{"n_layer": 17, "n_experts": 24, "routed_scale": 1.5, "n_kv_head": 1, "norm_place": "pre", "norm_eps": 1e-05, "optimizer": "soap_variant", "decay_shape": "pow", "batch_tokens": 65536, "dataset": "wikipedia_en"}
Below are experts of layer 5 (counted from 0) of a mixture-of-experts language model. Rows are named router (the router's row for the expert) and show model dimensions 128-191. Each number is 128 + 24 x the weight over its row's rms, rounded and kept within 0 to 255.
Before each expert's rows: "raises" lists some tokens whose logits its average output raises strongly, later layers aside. This comes from a sample of Wikipedia text that the model never trained on.

# expert 16
raises: "-", "t", "e", "/"
router [ 98 153 107 146 122 116 164 117 133 102 111 106 139 128 128 163 122 125 124 116 151 146 123 146  83 129 142  86 158 113 120 119 116 125 170 140 119 158 174 113 101 116 170  73 135 133 142 121 108  94 119 151 116 152 111 150 106 119 154 140 110  98 150 138]

# expert 11
raises: "-", "\n", " and", " |", " –"
router [112 123  91 120 132 133 163 156 111 154  94 107 150  92 168 126 131 116 138  92 183 145 123 146  92 154 107  66 125 143 103 109  85 146 142 116 161 162 127 130 174 129 154 135 131 126 140  99 176 102 105 122 123 133 117 106 179 126 125 156 110 103 154 126]

# expert 8
raises: " and", "-", " |", " in", ".", ","
router [114 100 142 148 121 149  69 132 151 102 116 148 162 115 121 136  99 137 134 129 140 120 104 135 125 128 148 117 112 124  98 118 109 111 119  95  69 114 100 150 126 140 135 187 124 155 119 114  97 176 161 128  89 132 123 137 103 107 150 120 136 127  92 144]

# expert 2
raises: "e", " ", "\n"
router [108 124 146 156 143 130 119  95 124  80 167 123 176 178 136 113 129 145 118 131 184 120 126 143 153 154 146 113 148  98 134  97 167 147 165 102 111 144 102 148 123  78 112 170 111 151  91 114 128 156 142 117 102 127  79 112 138 105 148 117 114  98 107 123]

# expert 22
raises: "ace", "ush", "ose", "itt", "asc", "ages"
router [129 150 131 129 136  76 139 125 145 113 126 135 125 140 142 151 128 126 131 137 116  99  78 109 115 110 112 132 119 120 136 102 137 146 147 123 113 115 100 144 121 136 128 114 136 109 157 120 155 118 109 120 107 149 124 163 127 129 127  86 116 142 149 110]

# expert 23
raises: "ub", "are", "ag", "umb", "ir", "ust"
router [156 117 101 144 134 109 106  93  99 118 144 137 166 153 111 126 157 182 103 121 168  93 133 140  80 136 138 106 123 112 133 132 126 137  89 129 157 112 111 152 154 104 147  89 136 104 114 149 153 104  99 131 122 138 114 122 100 111 124 151 142 128 143 137]

# expert 12
raises: " and", "'s", " or", "an", " was", " would"
router [116 142 138 115 112  95 113 139 121  54  90  99 131 139 157 176 138 136  87 107 134 172 155 128 138 130 127  98  94 106 134  96 115 135 148 145 143 134 123 124 121  59 158 138 149 130 102 125 104 118 121 147 113 163 128 131 162  95 111 135 137 146 142 158]

# expert 1
raises: "is", "if", "i", "ib", "ik", "ip"
router [138 101 114 143 135 117 155  95 120 122 107 123 161 128 155 134 106 167  90 131 159 129 163 102 122 167 121 127  83  86 134 120 105 118 100 115 157 148 128 122 123 127 135  98 127 140 104 126 127 124  80 131 135 164 100 131  73 147  86 125 125 138  98 128]

# expert 17
raises: ";", " |", " of", " and", " in", " –"
router [117 133 117 138 140 143 144  93 131 166  90 128  98 146 168 160  90 116 100 106 137 154 146 109  78 133 134 128 127 152 102 118 126 137 152 135 137 156 200 121 148  80 133 139 122 125 127 107 156 147 115 117 133  86 146 144 120 132 151  93 118 106 149 128]

# expert 20
raises: " |", "\n", " a", " the", " b"
router [191 145 143 160 114 135 111 106 157 125 115 107 118 111 154 119 144 116 102 133 182 179 131 100 126 143 114 116 139 125 108 113 135 131  85 170 146 165 151 155 157 118 143 167 101 135  92 123 109 128 139 144 100 131 125 180 111 122 130 150 109 108 161 139]

# expert 4
raises: "-", " and", "\n", " in", " ", " is"
router [151 121 119 137 122 134 130 117  84 164 113 142 144 146 131 135 114 103 112 123 146 118 178 173 160 190 124  88 142  97 105 128 116 108 109 154  95 154  93  75 139 134 124  99 122 132 117 103 157 189 106 127 131 138 133 139 170 120 101 103  90 111 170 133]

# expert 0
raises: "ly", ",", " and"
router [171 120 118 159 119  96 166  76 153  84 102 123 139 148 188 149 102 152 121 124 137 168 156 112  77 144  91 120 122 137 118 105  99  71 164 157 101 142 156 161 128 124 187  96  94 144 136 122 104 104 113 155 122 115 119 112  78  80  84  91 118  76 138 167]

# expert 14
raises: ",", "o", "y", "-", ".", "i"
router [ 73 149  85 127 101 119 131 148 126 115 109  74 119 145 131 151 134 134 126 153 115 136 101 104 133 119 142 104 120  90 123  76 128 128 126 108  70 138  82 121 104 130 145 107 159 154 128 111 123 126 164 140 139 153 167 164 136 147 123 144 128 144 131 157]

# expert 21
raises: "'s", "..", "ic", "iv", "'", "!"
router [151 151 150 143 149 114  99 132 165  99 117  86 120  93 129 142 139 159 130 130 151 112 105 118 101 134  99 135 115 150 135 102 119 140 122 117 112 119 103 112 150 122 117 136 124 135 127 129 147 125 131 135 131 169 117 128  96 118 148  78 134 131 150 115]

# expert 10
raises: " the", " a", " |", " in", " to", ","
router [164 195 138 111 128 123 146 124 142 134 129 118 169 117 139 141 130 156 112 164 140  99 112 121 106 133 140 116 118 159 100 128 143  82 155  74 112 121 110 138 137 170 135 132 129 139 130 109 154 188 151 115 105 168 123 141 118 136 132 151  82 121 118 145]

# expert 19
raises: " of", " and", " in", " or", ".", ","
router [132 107 140 137  78  75  70 125 147 110 138 141 138 109 110 131 121 156 132 155 144 132 141  95 126 140 150 118 127  84 106 120 120 124 136 127 118 108  94 122 177 167 117 142  85 161 126 121  97 220 165 138 101 148 124 132 125 110  95 134 133  98 121 151]

# expert 7
raises: "/", ".5", "–1", " to", " or", " and"
router [125 128 156 114 101 101 134 120 154 104 115  86 101 125 131 110 109 151 138  82 123 117 141 142 132 131  97 109 129  78 150  98  88 101 150 147 140 127 114 132 120 169 150  77 146 102 124 108 152  87 113 141 128 177 136 124 146 119 119 151 111 127 147 144]

# expert 9
raises: "5,", "1", "3,", "\n", "6,", "2"
router [ 94 114  94 146 116  75 147 103 156  68 136  97 103 125 111 172 119 180 116  68 148 115 122 110 133 143 154 105 126  92 126  91  86 126 146 118 129 130 103 111 152 161 139  96 168  82 142 135 124 100 126 148 124 170 129 136 133 152 148 142 109 146 118 154]

# expert 3
raises: "\n", " the", "-"
router [114 125 164 134 150 177 112  89 114 119 143  96 109 139 157 144 100 173 110 116 129 159 132 119 130 135 146 122 150  92 124  98 107 102 145  98 135 134  99 103 149 108 109 128 131 141 143 113  87 143 127 110  65 166 155 156 121 116  80 173 137 103 137 126]

# expert 5
raises: ".", " |", "-", ",", " and", " in"
router [104 113 116 131 109 126 181 126 185 141 136 142 159 171 135 152 126 119 123 105 121 140 155 148 131 138 157 150 165 105 148 126 115 161 133 142 140 157 166 111  99 104 129 125 120 201 128 124 114  83  64 138 131  87 117 137 181 126 104 118 158 107 128 151]